From a checkpoint of a small mixture-of-experts model trained on Wikipedia: 12 layers.
Below are experts of layer 3 (counted from 0) of a mixture-of-experts language model. Rows are named router (the router's row for the expert), up (a neuron's input weights, with its number), down (a neuron's output weights, with its number) and show model dimensions 0-191. Each number is 200 + 30 x the weight over its row's rms, rounded and kept within 0 to 999.
After each expert's rows: a language model's description of what the expert responds to. This comes from a sample of Wikipedia text that the model never trained on.

# expert 9
router,246,252,203,226,173,144,167,220,189,228,279,183,154,220,230,187,205,197,219,185,166,209,198,252,185,141,233,268,191,173,201,160,219,149,241,211,199,170,196,199,230,176,135,239,210,230,172,226,198,221,231,225,164,187,152,165,235,221,215,216,169,257,211,208,175,177,178,177,182,191,191,211,189,201,211,177,245,182,194,246,175,198,197,196,195,204,202,202,213,192,182,190,247,202,156,183,180,180,220,148,131,239,244,188,198,187,222,194,182,206,177,178,249,208,197,183,202,204,205,220,233,194,216,179,211,160,179,262,188,211,252,150,180,162,202,203,269,294,181,171,232,174,256,148,260,217,206,183,211,181,206,209,224,163,204,177,166,177,174,183,205,217,250,187,120,208,203,155,248,221,178,211,164,172,221,209,193,222,177,247,244,203,214,228,173,182,209,217,177,182,185,217
up6,213,198,187,193,168,191,174,224,174,262,225,175,168,208,191,222,202,180,206,131,221,190,214,210,211,219,195,167,161,193,145,209,208,170,196,204,195,219,223,171,174,236,203,252,181,205,229,230,144,181,218,196,242,211,151,187,184,154,255,189,185,203,197,257,230,213,226,189,189,233,186,166,225,206,196,239,196,199,131,240,227,154,178,149,219,165,181,208,190,206,272,162,224,161,205,170,202,210,195,231,200,201,188,213,180,220,201,220,178,201,247,145,149,187,207,186,215,185,205,216,230,187,141,185,180,185,219,205,146,157,208,203,200,200,237,274,249,238,171,183,144,174,242,242,255,185,162,206,242,140,172,232,188,239,216,162,236,212,211,249,216,189,170,216,180,185,247,224,170,133,174,236,225,172,238,145,244,185,235,200,190,221,199,158,165,145,199,252,207,224,201,195
down6,165,216,169,136,222,229,209,259,226,210,199,190,265,241,190,144,216,203,184,176,174,184,215,211,181,206,212,212,209,205,207,207,273,264,165,190,164,148,220,229,206,211,188,181,158,167,191,213,178,148,210,243,203,185,186,220,206,164,171,175,183,157,183,208,173,199,195,278,179,171,233,227,195,222,213,236,150,211,212,210,207,150,188,208,200,215,195,211,181,187,220,277,239,178,229,190,191,203,191,261,135,199,252,199,192,130,214,227,161,209,176,253,210,229,139,264,179,232,177,202,214,242,183,272,191,184,183,182,205,148,249,212,190,196,186,232,166,167,233,180,123,201,193,206,200,196,207,191,181,180,153,195,170,227,216,198,209,234,179,210,234,194,239,195,192,153,183,216,205,233,198,245,202,186,188,135,221,209,237,252,216,203,191,213,218,178,204,148,223,168,242,196
It responds to: Single letters and short pieces at the start of words, often after an opening parenthesis or capital, such as n(ow), un(til), B(al)uchistan.

# expert 46
router,190,203,197,217,206,236,128,223,179,250,162,243,177,167,163,201,199,192,245,197,139,181,180,201,205,230,226,181,186,216,220,251,224,212,197,249,223,197,233,222,208,224,194,193,239,197,241,186,214,242,265,204,161,227,204,170,210,202,151,252,195,192,156,190,235,269,190,207,203,148,182,179,176,164,177,225,157,232,173,209,182,140,235,181,211,200,210,228,178,157,161,199,207,169,172,190,166,239,226,184,218,220,162,202,222,268,231,254,194,184,204,211,207,219,163,201,216,183,228,229,180,150,212,173,135,192,203,226,177,226,211,215,271,171,148,181,193,240,248,155,146,159,240,204,158,167,237,231,187,227,173,182,177,197,210,225,215,166,242,241,222,187,195,243,142,236,151,141,164,200,187,218,223,182,191,208,193,200,178,171,252,170,194,223,200,165,169,191,180,235,197,173
up0,220,231,158,166,236,163,218,176,224,197,201,154,252,177,178,198,200,136,191,199,204,213,226,195,165,193,167,208,227,253,185,208,170,204,153,187,154,245,185,209,216,243,189,158,159,221,158,239,171,195,203,214,240,207,242,198,166,238,244,199,233,215,259,224,184,207,177,229,226,207,191,215,227,157,151,166,202,212,197,211,190,190,219,229,203,234,161,206,183,153,226,222,188,286,176,168,200,200,168,128,178,150,228,212,178,240,224,167,246,225,204,242,156,198,196,217,228,230,154,117,194,174,205,199,250,205,164,190,224,242,184,210,210,247,217,184,217,191,176,227,245,221,165,177,210,163,203,183,203,241,163,189,190,203,226,165,202,185,193,192,236,202,219,216,224,151,177,178,201,258,200,250,164,187,177,183,256,191,167,149,229,214,194,124,226,222,229,148,241,189,191,217
down0,179,170,188,153,204,195,156,156,171,195,155,222,280,187,188,180,193,244,191,237,246,191,182,167,225,237,247,186,228,248,226,210,209,206,220,196,212,194,235,185,181,192,173,194,189,207,202,231,130,189,247,223,198,235,207,165,239,233,203,235,270,162,186,207,186,221,223,191,157,205,172,143,206,155,194,216,228,200,129,188,235,210,175,207,203,231,169,192,179,193,260,231,151,200,196,163,233,222,215,240,232,163,178,158,227,193,233,197,160,206,253,230,211,178,240,196,185,189,176,254,192,189,184,191,246,181,171,149,191,154,214,220,229,206,183,167,188,209,214,199,172,143,200,170,214,206,234,158,190,224,201,193,222,266,176,161,178,235,275,199,159,209,177,205,217,190,201,226,213,222,165,236,258,223,160,190,203,196,132,178,187,161,149,203,187,188,162,227,240,226,175,253
It responds to: Pieces of Central and Eastern European names with diacritics, such as Przem-ys-ław, Panevėž-ys and Lišk-a, including raw accent bytes.

# expert 33
router,236,200,267,203,174,125,185,188,196,227,243,250,171,212,118,149,198,214,169,202,224,210,180,144,206,181,202,133,169,146,151,203,182,210,220,190,193,241,179,179,205,231,171,230,173,244,188,190,202,195,193,225,197,252,176,196,127,263,228,204,180,194,212,208,178,172,230,232,242,236,230,144,241,250,200,234,230,212,234,239,185,209,178,222,193,204,207,237,186,194,224,194,228,226,188,166,178,182,178,187,235,191,184,239,147,248,202,209,201,167,186,220,172,217,202,167,163,156,165,195,173,187,146,232,237,191,177,184,178,232,166,225,175,182,209,210,175,163,152,159,202,215,221,231,220,241,222,216,147,204,240,257,265,235,226,196,246,213,217,175,212,212,201,216,185,226,205,171,223,233,200,225,186,158,205,216,237,177,229,163,157,136,208,163,200,222,193,193,181,183,238,226
up2,228,142,151,198,230,187,223,184,207,202,249,143,133,190,165,239,279,231,255,223,210,184,148,192,231,264,246,193,212,211,170,189,218,190,208,194,178,225,255,264,213,208,268,226,167,186,199,203,196,243,158,205,218,221,149,207,120,237,219,178,191,222,197,205,212,236,153,222,206,154,192,230,221,174,230,190,180,210,187,200,188,219,222,167,221,182,200,224,221,196,184,242,232,227,219,180,175,156,200,227,193,164,191,181,215,238,219,186,256,188,221,206,166,167,182,229,208,229,239,229,154,147,180,245,191,202,208,205,145,194,158,203,203,187,197,190,187,236,189,244,169,174,246,204,217,148,173,99,199,213,149,154,217,175,209,235,163,203,184,197,237,215,197,179,203,225,158,189,192,210,196,222,170,177,160,181,206,187,177,191,230,182,220,191,144,179,205,230,159,228,203,185
down2,224,190,201,160,187,209,195,216,177,203,188,231,206,186,208,184,240,251,223,253,152,166,250,193,202,255,244,217,179,179,139,182,158,235,234,237,188,208,228,198,179,174,269,215,178,186,218,172,226,232,170,194,232,195,229,251,184,233,200,181,139,186,188,171,205,193,188,262,172,219,183,175,200,204,184,217,140,214,223,208,191,193,177,217,187,188,207,189,199,148,165,211,199,159,261,179,199,145,179,210,194,174,189,196,133,244,222,158,203,195,208,211,191,211,175,222,187,230,183,224,146,194,186,186,265,241,261,106,223,203,180,140,217,225,184,235,177,151,201,172,264,206,219,213,177,138,207,178,226,183,185,219,182,246,284,229,201,179,198,197,233,226,223,252,232,230,189,173,212,237,151,176,196,213,207,172,148,198,182,212,202,198,208,226,220,238,173,202,180,195,211,156
It responds to: Words after the or a possessive that begin noun phrases, such as most, -est superlatives, first, new, National, plus hyphens and opening quotes.

# expert 4
router,226,191,181,176,193,202,222,173,228,189,220,154,226,210,198,226,149,155,172,219,198,201,234,241,174,177,197,209,232,223,254,216,180,145,175,212,212,177,213,155,196,133,192,285,177,193,173,190,164,195,151,185,187,214,180,234,259,168,212,179,199,192,247,206,171,198,154,280,148,167,189,195,236,200,219,201,223,152,213,173,194,245,184,217,186,197,213,164,244,199,166,197,116,228,226,188,221,212,172,169,158,203,232,204,227,211,243,207,192,199,171,177,231,174,188,185,164,231,209,204,263,254,199,210,255,199,211,172,202,177,216,146,219,175,189,217,274,221,179,185,209,223,193,209,247,226,211,180,186,241,233,252,191,200,203,175,187,237,179,186,167,161,222,227,159,177,155,222,209,202,167,204,183,253,244,126,205,201,224,242,212,185,150,204,248,204,220,184,191,248,245,178
up0,216,191,194,204,270,199,196,243,223,201,227,157,143,153,144,229,212,192,225,176,215,203,195,195,224,230,219,177,205,151,224,198,155,255,208,172,214,204,217,192,223,205,170,185,212,149,216,198,222,185,172,209,198,210,175,204,195,195,175,167,265,244,146,225,188,247,179,236,217,207,233,207,229,193,202,165,225,239,178,225,202,151,212,139,206,167,178,190,284,203,241,141,177,184,218,196,218,216,184,194,266,190,222,224,235,226,202,191,189,207,230,247,189,177,207,197,202,172,170,235,198,153,223,194,98,200,158,253,238,213,207,263,176,168,225,171,220,199,147,187,186,129,192,161,204,230,206,201,268,174,200,184,184,179,195,198,196,199,160,247,201,253,241,168,175,171,167,228,162,189,194,174,180,192,262,227,179,211,210,183,209,214,234,222,207,151,243,225,199,206,166,224
down0,185,204,175,225,242,208,170,181,244,211,215,194,197,215,180,232,197,188,230,198,202,244,179,140,217,146,236,170,227,207,257,182,215,198,189,200,191,190,157,252,185,188,222,199,161,177,160,205,237,233,212,193,226,136,185,165,178,271,187,160,230,241,177,254,207,182,232,244,209,201,197,177,170,210,141,154,161,261,198,234,224,241,169,208,215,208,220,215,186,167,236,160,153,185,183,199,166,140,225,215,172,187,211,230,105,228,129,153,236,132,192,204,233,199,182,222,239,172,159,202,149,208,194,200,231,217,239,188,202,209,208,182,196,219,168,199,189,213,201,199,216,199,256,226,246,201,166,201,198,174,218,186,191,254,229,253,181,187,221,190,194,169,229,240,273,220,220,169,187,171,212,222,152,201,222,218,222,168,236,170,174,178,243,169,229,175,211,198,188,182,230,167
It responds to: Words at the start of sections, headings and biography sentences, such as a, he, The, born, and heading pieces like Minist- and Academ-.

# expert 30
router,214,237,167,242,160,189,153,252,177,244,205,192,178,227,176,190,162,209,263,146,177,207,223,201,152,199,232,205,194,198,195,231,216,189,189,171,223,199,229,228,215,245,160,233,245,220,206,182,196,178,259,215,170,223,237,131,206,155,275,230,229,191,154,169,278,198,224,152,176,168,206,214,222,211,159,236,172,212,136,245,253,186,207,185,188,218,196,204,142,191,205,192,196,189,168,198,184,192,164,171,244,217,181,235,205,214,234,221,203,224,169,227,188,240,176,227,178,195,171,260,220,205,138,170,226,196,217,248,212,230,213,226,188,182,164,188,187,217,190,191,253,137,185,230,197,132,222,188,203,224,210,142,160,150,212,185,193,207,150,220,225,195,170,179,217,220,244,166,164,206,166,186,204,207,190,240,168,247,162,209,191,219,192,135,203,187,191,179,228,177,208,180
up0,173,211,247,212,169,227,227,199,154,190,174,207,249,190,198,219,194,152,221,171,139,167,233,182,190,204,278,228,187,266,229,194,206,194,182,182,191,209,259,208,198,167,213,244,197,181,193,182,211,269,303,256,197,224,215,181,190,229,173,199,183,210,213,214,199,204,158,205,185,187,193,143,154,191,177,241,224,171,221,234,197,179,147,199,183,171,208,241,222,151,207,209,161,218,169,216,200,211,171,234,240,170,185,228,230,236,161,194,177,149,240,235,239,199,141,210,168,155,196,209,191,235,238,149,201,170,210,164,181,167,167,202,211,168,183,186,242,231,263,216,209,226,217,180,184,177,119,138,191,234,203,191,182,228,125,164,166,211,221,223,220,197,191,224,215,213,190,162,208,183,214,232,249,203,213,184,245,207,207,218,221,247,182,198,194,172,188,156,203,208,172,181
down0,195,199,187,239,196,184,177,137,214,216,272,200,151,202,192,251,155,226,213,187,161,181,202,209,175,156,199,159,213,239,186,185,208,171,211,184,138,194,169,215,166,198,215,191,254,226,258,241,183,215,171,261,144,188,203,190,197,222,169,174,216,179,204,188,223,152,240,230,222,223,212,207,244,185,183,176,169,201,109,165,191,183,196,205,207,250,199,204,186,175,238,145,258,220,141,180,223,198,220,208,167,191,192,204,193,245,186,134,208,220,211,238,222,211,173,229,165,235,132,194,193,220,224,225,245,216,181,183,229,203,201,194,199,158,190,186,286,247,222,178,212,197,192,247,221,205,227,251,199,210,228,210,190,194,209,120,211,210,168,150,207,210,230,155,203,242,191,137,195,231,210,165,235,206,258,221,183,165,163,188,201,221,196,228,219,182,196,162,226,166,207,197
It responds to: Lowercase word-start pieces of ordinary words in prose and tables, e.g. med, trans, camp, elect, t in take, uff in Buffalo.

# expert 41
router,202,212,188,233,262,211,177,156,184,237,159,203,183,185,189,222,224,222,188,186,199,160,235,204,263,214,243,180,191,193,151,211,174,230,175,159,222,179,215,211,242,291,160,163,237,204,253,209,225,195,251,212,204,217,238,211,172,172,151,201,209,202,192,176,202,236,226,185,254,216,171,224,168,187,269,208,157,213,200,224,151,210,232,172,201,213,190,238,217,194,209,214,227,224,245,213,202,237,189,241,279,134,212,199,225,244,180,190,211,203,229,214,128,177,200,204,173,230,153,205,174,198,130,181,232,227,211,192,147,180,141,221,194,204,227,174,171,197,243,167,138,179,212,197,152,204,230,154,218,193,161,156,185,212,211,174,158,147,196,218,192,221,176,193,213,232,158,195,180,176,211,169,227,214,165,252,177,211,204,150,168,184,213,164,197,168,185,233,213,214,212,246
up1,202,220,225,205,144,193,222,214,271,186,225,162,201,232,143,182,257,190,214,198,189,170,208,136,230,173,206,214,199,260,165,218,191,193,203,179,218,196,211,186,153,232,207,227,199,240,222,169,198,203,180,208,166,204,217,243,224,188,240,196,150,212,214,218,217,193,218,233,201,240,236,151,203,269,227,245,196,199,226,234,200,248,211,211,180,123,192,226,154,168,210,150,195,229,160,207,183,206,208,191,199,201,211,152,148,194,146,182,181,182,188,198,181,194,236,233,214,215,193,174,184,199,138,222,280,208,176,211,212,184,162,192,148,215,190,194,206,189,207,193,217,195,142,207,241,234,185,231,226,200,239,178,177,195,146,190,197,207,181,199,175,222,182,167,162,246,213,252,225,236,173,158,237,195,234,221,187,170,193,204,224,170,118,149,119,231,232,193,141,232,194,156
down1,151,231,190,220,171,232,174,210,233,159,236,137,196,200,188,208,200,264,221,208,203,181,204,207,202,183,249,197,188,202,217,220,237,221,214,216,220,179,160,239,188,215,224,178,195,186,174,155,221,243,189,220,217,201,188,244,146,178,226,194,183,238,175,203,231,158,205,209,204,162,216,126,213,215,204,218,199,191,195,184,234,177,178,207,212,167,212,185,220,156,175,160,183,227,183,185,217,194,222,185,221,182,211,232,198,196,193,163,218,157,206,212,175,259,246,198,176,227,194,219,141,172,159,220,200,147,197,217,203,226,131,232,232,262,230,201,181,220,252,196,231,168,227,139,198,206,209,258,206,194,220,149,207,221,213,164,179,217,147,234,197,231,128,183,206,291,243,209,232,284,165,221,198,235,208,208,167,180,202,187,171,121,151,200,210,150,220,210,160,222,171,165
It responds to: Inner and ending pieces of foreign and proper names and award titles, like Don-au, Monta-ñ-és, Camell-ia, A-wards.

# expert 8
router,216,217,155,177,175,189,157,208,186,175,241,220,187,230,253,192,150,185,233,250,218,230,233,199,162,184,239,213,187,205,233,225,209,152,153,223,208,174,129,234,159,163,172,257,217,205,156,150,214,251,186,164,191,172,146,184,217,169,226,214,171,219,186,192,125,160,179,221,201,210,213,197,174,196,247,186,214,171,200,220,194,181,152,237,197,199,238,208,176,214,195,171,187,179,256,207,206,219,170,137,172,219,205,148,190,179,176,162,222,210,217,161,231,160,193,222,214,213,177,192,221,164,248,146,213,186,186,196,165,197,252,160,205,200,186,206,259,236,229,205,222,231,214,215,229,189,140,167,196,233,234,235,170,203,187,240,204,247,223,203,184,212,269,229,160,229,210,143,244,201,251,209,229,217,254,167,186,251,212,229,250,179,237,194,163,199,205,229,231,198,205,201
up2,238,199,181,186,155,192,159,232,121,188,219,231,206,167,141,197,170,180,214,190,187,203,193,221,177,201,179,217,185,180,199,207,195,219,191,214,300,221,207,180,224,219,164,207,183,143,208,195,230,222,198,175,173,227,175,132,230,193,207,189,189,225,181,214,178,263,176,177,243,275,186,117,156,194,187,244,175,228,200,161,201,189,184,243,243,212,219,218,249,139,227,229,275,180,171,155,192,214,176,178,210,175,243,242,205,240,184,197,246,179,174,216,215,244,204,232,230,228,220,161,171,221,147,200,201,226,203,242,130,246,167,201,234,168,269,211,211,196,186,211,235,224,185,159,184,225,172,165,149,216,181,220,204,181,176,215,155,184,175,262,210,210,192,204,184,209,240,186,159,162,209,200,177,212,201,224,249,168,224,203,234,196,210,204,204,228,213,200,186,193,218,220
down2,215,172,158,230,181,206,246,234,223,189,215,226,141,155,220,174,211,147,197,221,228,179,204,227,207,207,178,167,158,170,234,193,206,240,174,260,207,146,199,160,230,168,192,190,219,217,211,157,183,210,130,167,134,171,226,180,213,195,224,160,201,264,178,208,217,191,230,190,228,173,202,194,208,219,193,180,242,254,216,170,232,153,188,161,220,231,232,190,210,209,190,215,225,176,131,219,245,207,242,210,158,195,192,146,168,227,180,225,233,186,164,184,226,204,262,171,222,210,204,194,176,193,174,192,237,188,218,180,232,200,200,159,234,177,192,174,242,247,233,210,199,238,155,194,223,262,242,202,159,209,170,216,183,160,166,199,183,196,181,201,184,205,258,237,213,223,221,210,167,201,195,182,115,199,216,174,177,245,217,188,179,187,223,229,185,238,109,206,183,229,227,267
It responds to: Word continuations and common words in headings, tables and prose, e.g. Tournament statistics, Results, (inches), also, such, due.

# expert 15
router,183,155,215,234,154,159,178,192,205,238,217,224,187,241,164,192,136,190,163,207,171,180,186,203,189,230,269,198,210,249,206,217,207,187,145,213,198,181,215,223,208,201,169,284,166,225,158,179,202,214,272,215,214,197,201,224,231,197,213,249,139,203,231,273,157,231,201,199,185,217,225,139,255,218,166,159,214,192,154,219,177,229,126,165,196,170,202,237,161,163,207,215,149,251,182,174,155,189,224,164,210,262,242,190,202,210,227,165,224,190,218,219,210,196,143,172,214,155,206,208,188,174,194,154,214,202,237,200,180,226,203,191,220,144,229,204,217,198,233,191,236,227,216,211,183,134,203,170,204,188,246,206,208,191,191,200,245,241,221,175,214,175,238,207,220,222,191,192,178,220,151,252,197,201,148,222,203,178,221,188,240,155,225,199,205,197,195,197,238,188,221,137
up2,241,160,185,183,216,250,225,220,217,229,182,224,147,153,166,223,208,190,268,239,194,209,186,171,181,165,198,239,173,201,193,179,190,218,242,193,168,218,253,152,168,226,248,200,169,212,167,218,193,210,166,180,182,183,165,183,182,196,172,137,233,190,207,223,175,191,185,203,223,158,191,152,187,139,240,240,176,201,258,173,188,251,224,174,193,218,169,202,272,192,215,165,224,199,184,165,203,164,198,234,189,213,197,196,159,220,270,210,227,205,221,185,224,200,176,236,236,246,207,181,204,253,231,169,166,236,218,179,188,194,198,171,222,192,315,159,196,207,191,235,140,246,234,196,180,174,224,180,155,176,207,190,274,171,205,183,189,224,202,217,192,188,235,150,169,226,193,256,186,175,226,179,190,230,210,157,156,182,254,195,198,212,210,181,183,197,221,238,159,208,190,234
down2,209,174,182,192,186,211,210,201,237,163,186,229,179,177,210,178,186,214,172,242,199,193,218,215,223,231,203,173,226,216,223,231,239,190,165,202,202,210,236,185,216,225,243,251,227,183,190,224,110,169,198,142,162,212,234,209,214,213,215,239,217,167,197,182,139,206,178,178,218,178,228,195,213,159,214,262,199,160,217,184,212,206,176,235,206,233,165,173,155,250,231,208,200,229,186,117,205,193,195,245,217,135,183,184,216,190,234,240,176,150,192,219,168,251,159,191,200,201,180,216,246,232,161,230,231,216,183,134,193,174,232,194,216,149,191,162,223,97,187,198,172,246,215,236,199,213,171,190,199,183,233,198,218,170,240,236,178,265,194,165,207,137,219,158,204,224,211,213,180,264,179,184,191,228,199,181,172,179,173,177,211,222,169,198,170,271,206,170,239,233,234,185
It responds to: Wiki heading markers (==, ===), table cells and numbers, the word the, and section labels such as Personal information.

# expert 44
router,186,216,189,207,262,173,198,185,203,196,152,184,196,160,186,226,217,211,192,218,175,145,159,207,238,236,135,177,218,165,131,200,158,196,209,156,242,197,175,202,210,265,199,185,215,134,254,220,199,186,141,206,172,181,300,183,206,212,212,175,205,162,210,202,174,214,248,169,238,176,210,207,218,171,187,250,164,199,238,218,179,172,220,212,246,185,210,216,224,217,209,243,251,224,222,180,217,227,200,246,222,166,176,203,193,168,212,235,237,213,189,189,154,204,172,226,171,229,236,181,199,245,207,219,231,197,228,206,221,164,167,229,190,209,236,163,145,194,131,196,181,237,157,247,226,254,210,189,186,142,248,196,210,183,186,184,208,242,211,178,164,207,212,182,206,205,189,249,170,135,192,184,197,221,156,255,217,237,258,183,169,217,174,141,199,167,194,218,222,200,212,203
up23,176,206,139,187,136,150,156,237,210,217,207,239,246,239,223,137,180,190,199,202,229,193,146,196,200,195,203,251,195,196,199,226,279,184,154,271,187,188,151,230,171,210,212,261,173,205,198,208,226,199,240,223,211,185,218,180,162,232,190,219,182,198,221,290,210,169,162,211,163,161,203,174,216,225,199,157,202,181,198,195,246,204,177,212,169,242,179,202,186,213,205,195,189,199,249,171,216,242,144,172,206,210,216,246,166,256,133,183,211,204,168,194,204,187,141,163,208,214,190,229,202,150,203,191,269,206,200,163,157,248,194,175,191,215,186,271,225,204,170,213,221,216,213,213,244,177,136,231,177,261,196,199,161,212,143,183,191,210,177,191,212,185,222,223,219,158,243,215,194,205,230,210,204,185,192,199,198,181,165,213,270,228,214,195,169,192,209,200,221,224,197,155
down23,183,179,180,217,185,209,190,191,216,193,205,274,227,205,205,199,207,181,206,210,180,207,179,201,192,155,207,216,178,211,218,198,180,264,221,213,224,193,187,219,176,234,238,216,153,236,187,232,215,198,194,198,237,170,230,207,211,220,190,144,226,218,207,227,238,160,156,147,237,156,171,197,169,199,181,200,191,234,221,212,245,199,201,187,199,231,189,194,252,217,194,191,183,146,229,189,193,176,206,178,204,166,226,196,232,226,162,274,207,132,185,188,205,212,228,198,253,222,193,145,191,173,199,188,207,192,172,160,233,238,178,186,181,248,195,182,182,261,189,171,227,178,173,236,265,214,119,179,248,264,203,168,208,192,179,192,158,188,262,131,254,248,189,184,208,202,231,149,179,163,238,232,160,187,181,185,190,194,160,152,231,204,144,184,182,245,189,243,205,271,155,148
It responds to: Suffix pieces of place and company names like ford, ville, urg, own in Downtown, plus digits in table numbers.

# expert 52
router,226,217,124,175,179,256,204,183,273,195,124,208,242,199,240,233,237,196,239,227,200,172,244,162,251,256,219,156,155,193,212,200,204,207,204,157,197,210,199,181,166,235,223,152,221,190,196,225,154,186,185,197,235,198,260,254,203,134,223,158,183,169,242,181,224,162,193,188,191,152,139,191,154,182,222,213,214,209,225,191,158,186,208,185,152,248,218,159,187,189,193,218,237,200,228,240,238,194,274,232,201,176,197,219,234,212,178,206,233,202,256,181,172,156,203,210,183,216,208,215,190,253,175,176,239,247,221,158,237,203,155,198,216,248,247,217,157,210,216,225,172,212,209,211,196,213,194,179,201,172,187,193,169,230,190,185,128,210,206,186,202,188,143,242,178,187,225,252,208,201,163,190,211,223,197,231,178,233,191,145,158,171,197,205,226,170,212,207,188,214,196,199
up0,173,198,223,264,184,185,162,219,198,214,200,193,172,183,184,136,200,194,178,238,268,245,228,207,206,210,161,186,199,168,236,190,170,230,190,186,197,161,219,176,186,181,211,170,219,210,265,155,146,149,195,180,272,196,240,216,199,151,270,211,197,207,183,170,236,236,267,183,242,258,235,165,208,235,204,235,164,187,189,207,270,184,174,176,209,169,156,157,168,182,204,188,155,202,184,161,205,201,265,218,203,211,163,218,206,184,143,200,185,210,200,233,193,251,200,235,162,160,165,189,272,165,145,192,246,201,153,199,218,173,217,246,189,197,222,211,193,179,186,174,237,155,196,207,175,162,197,220,224,222,201,203,202,204,207,167,202,214,169,221,211,227,200,211,202,207,189,213,243,171,147,173,239,166,245,210,237,179,186,206,268,174,218,146,194,200,233,202,225,168,191,172
down0,223,265,203,179,162,162,173,214,210,184,229,180,157,209,206,232,217,191,253,161,186,239,176,182,169,240,252,265,213,195,207,189,152,241,167,180,213,193,185,194,224,206,144,172,196,212,195,217,231,228,259,228,148,215,165,173,187,195,251,159,163,219,227,179,189,261,178,192,180,166,205,189,111,233,164,175,227,158,159,204,220,221,195,204,191,189,234,213,211,202,181,215,217,195,230,188,205,212,197,191,237,206,206,211,147,199,240,223,211,271,200,223,240,191,229,160,217,231,254,148,216,201,148,182,206,194,182,187,213,202,164,203,208,173,161,251,236,231,217,192,206,240,155,156,244,256,150,212,247,205,165,174,152,192,274,257,177,199,223,198,201,179,209,171,191,222,217,168,172,244,206,169,203,182,166,216,155,241,207,159,175,214,174,202,170,161,205,167,198,242,180,219
It responds to: Final pieces of proper names and places, such as City, Island, Center and League, plus month names and the (s) in Writer(s).

# expert 25
router,203,233,240,140,177,218,218,184,161,212,270,196,191,298,181,162,174,227,217,205,153,203,180,235,191,199,196,265,151,170,209,228,183,200,235,174,201,199,223,230,235,191,208,202,185,214,164,228,204,257,196,206,197,206,196,166,235,229,238,209,220,237,154,253,211,223,209,219,164,216,194,137,204,217,181,204,218,217,126,204,208,157,136,184,168,214,152,210,171,205,233,154,214,185,152,159,188,187,195,183,199,224,228,176,195,201,204,200,180,216,161,187,239,219,220,234,205,193,217,246,171,171,233,122,178,192,178,226,188,275,235,224,169,201,199,194,202,209,175,193,249,181,211,136,193,166,201,197,215,212,192,211,233,177,170,206,139,217,199,140,205,185,225,234,186,199,257,178,175,197,226,199,220,208,219,225,229,176,176,209,178,308,196,196,222,201,258,183,192,175,175,173
up2,171,217,220,147,219,227,259,199,239,171,206,243,157,206,222,187,205,217,167,189,189,180,183,153,191,263,232,182,187,242,201,268,212,195,175,132,187,192,205,198,162,251,198,190,216,223,237,175,207,202,195,183,155,186,218,218,223,197,230,162,166,213,187,206,210,186,283,209,230,258,214,228,156,251,226,176,226,201,258,255,221,195,200,227,131,202,172,216,196,252,171,235,162,187,257,189,146,231,194,248,212,190,216,196,195,171,228,185,195,197,152,243,174,169,201,246,165,245,235,215,252,164,189,193,207,179,221,180,223,227,203,159,253,239,185,205,162,209,205,202,241,226,201,190,163,172,178,167,211,166,182,204,182,196,148,210,235,177,216,190,230,262,203,232,175,195,136,220,182,225,235,178,190,218,205,203,177,223,180,216,192,247,216,138,210,168,212,141,226,233,177,184
down2,212,184,261,178,193,193,205,197,168,222,168,172,219,252,171,211,241,201,199,268,188,148,183,160,182,146,181,208,200,219,176,208,222,238,170,173,140,191,192,185,234,173,167,210,225,250,141,167,194,192,242,247,135,206,122,233,213,263,237,248,239,251,199,202,171,197,163,240,206,190,190,251,238,237,217,170,201,210,220,158,218,157,203,184,150,157,240,233,184,200,153,179,230,199,224,203,176,184,235,253,185,212,236,239,208,209,199,228,156,197,175,203,252,201,186,150,202,219,240,201,199,218,208,210,227,156,223,201,201,227,148,211,162,143,205,185,275,241,176,198,227,164,212,221,189,186,197,214,251,182,211,199,159,189,191,209,188,238,256,183,183,188,249,236,210,213,185,175,176,201,163,209,218,201,184,169,243,185,214,217,201,178,155,201,161,180,161,164,196,225,209,228
It responds to: First tokens after a dash or line break in lists and infoboxes, such as Record:, Network, was in biography openings, ord-ered.

# expert 42
router,184,224,202,198,204,161,198,261,258,192,215,188,224,206,239,214,198,125,198,166,210,147,129,227,208,173,162,192,210,247,221,201,195,181,141,239,171,227,206,213,210,178,253,160,174,212,177,183,245,226,251,250,176,169,172,185,183,186,171,212,207,214,181,216,204,187,246,183,204,206,237,194,207,245,152,128,225,176,166,187,185,278,147,232,178,183,198,192,184,215,194,188,171,226,170,162,197,174,170,217,190,211,247,238,212,157,203,237,221,187,230,246,200,180,188,197,164,231,159,208,163,197,212,152,179,205,187,230,241,266,213,228,204,207,178,196,209,189,197,225,232,223,190,141,190,256,206,188,169,216,204,220,167,217,226,170,200,237,202,214,173,245,180,153,234,114,186,178,232,190,252,227,187,178,182,166,172,205,136,219,206,190,185,233,212,230,190,149,247,195,200,148
up0,227,168,178,201,209,227,267,196,196,184,167,236,210,131,224,225,207,219,171,169,175,214,183,190,186,231,241,225,233,151,181,158,183,208,250,194,238,245,184,170,211,230,194,203,204,117,248,205,239,185,183,202,156,219,206,205,234,146,225,202,194,171,246,177,169,152,156,212,150,160,175,225,186,181,200,195,183,213,236,188,162,190,198,239,244,196,188,197,254,209,233,211,181,216,196,177,207,208,170,191,213,193,202,179,164,223,211,195,153,173,183,173,236,159,235,188,212,141,197,154,252,232,182,160,199,224,232,215,182,161,166,189,196,215,276,198,143,160,185,149,202,174,171,197,225,199,205,190,236,216,161,138,276,206,155,229,155,173,168,254,202,175,156,221,240,212,137,232,204,204,220,222,172,194,228,227,238,210,221,178,165,223,206,186,201,173,202,183,241,156,228,185
down0,200,208,166,175,187,190,137,195,206,192,215,237,100,177,191,182,223,234,189,241,181,217,176,206,225,179,181,207,190,201,243,236,193,207,214,172,199,214,139,241,133,176,146,236,194,213,192,193,186,181,223,163,178,159,193,186,247,195,228,196,148,244,224,230,174,178,191,218,162,220,218,141,201,246,248,195,206,200,184,161,245,223,167,210,241,195,195,172,181,143,199,213,191,189,229,210,166,228,218,164,205,220,244,187,232,210,218,189,186,255,213,204,244,205,209,209,222,201,196,185,221,199,214,218,240,239,180,178,162,196,194,167,225,227,225,166,214,220,219,234,181,225,203,180,228,172,198,256,201,253,192,172,189,235,176,189,185,216,239,189,215,227,173,220,158,177,199,211,198,202,162,138,253,197,206,209,212,190,182,208,202,222,196,205,202,29,175,245,250,203,187,211
It responds to: Opening brackets and LaTeX pieces like ( [ ^{ \, plus single lowercase letters beginning words, e.g. l in lengthened.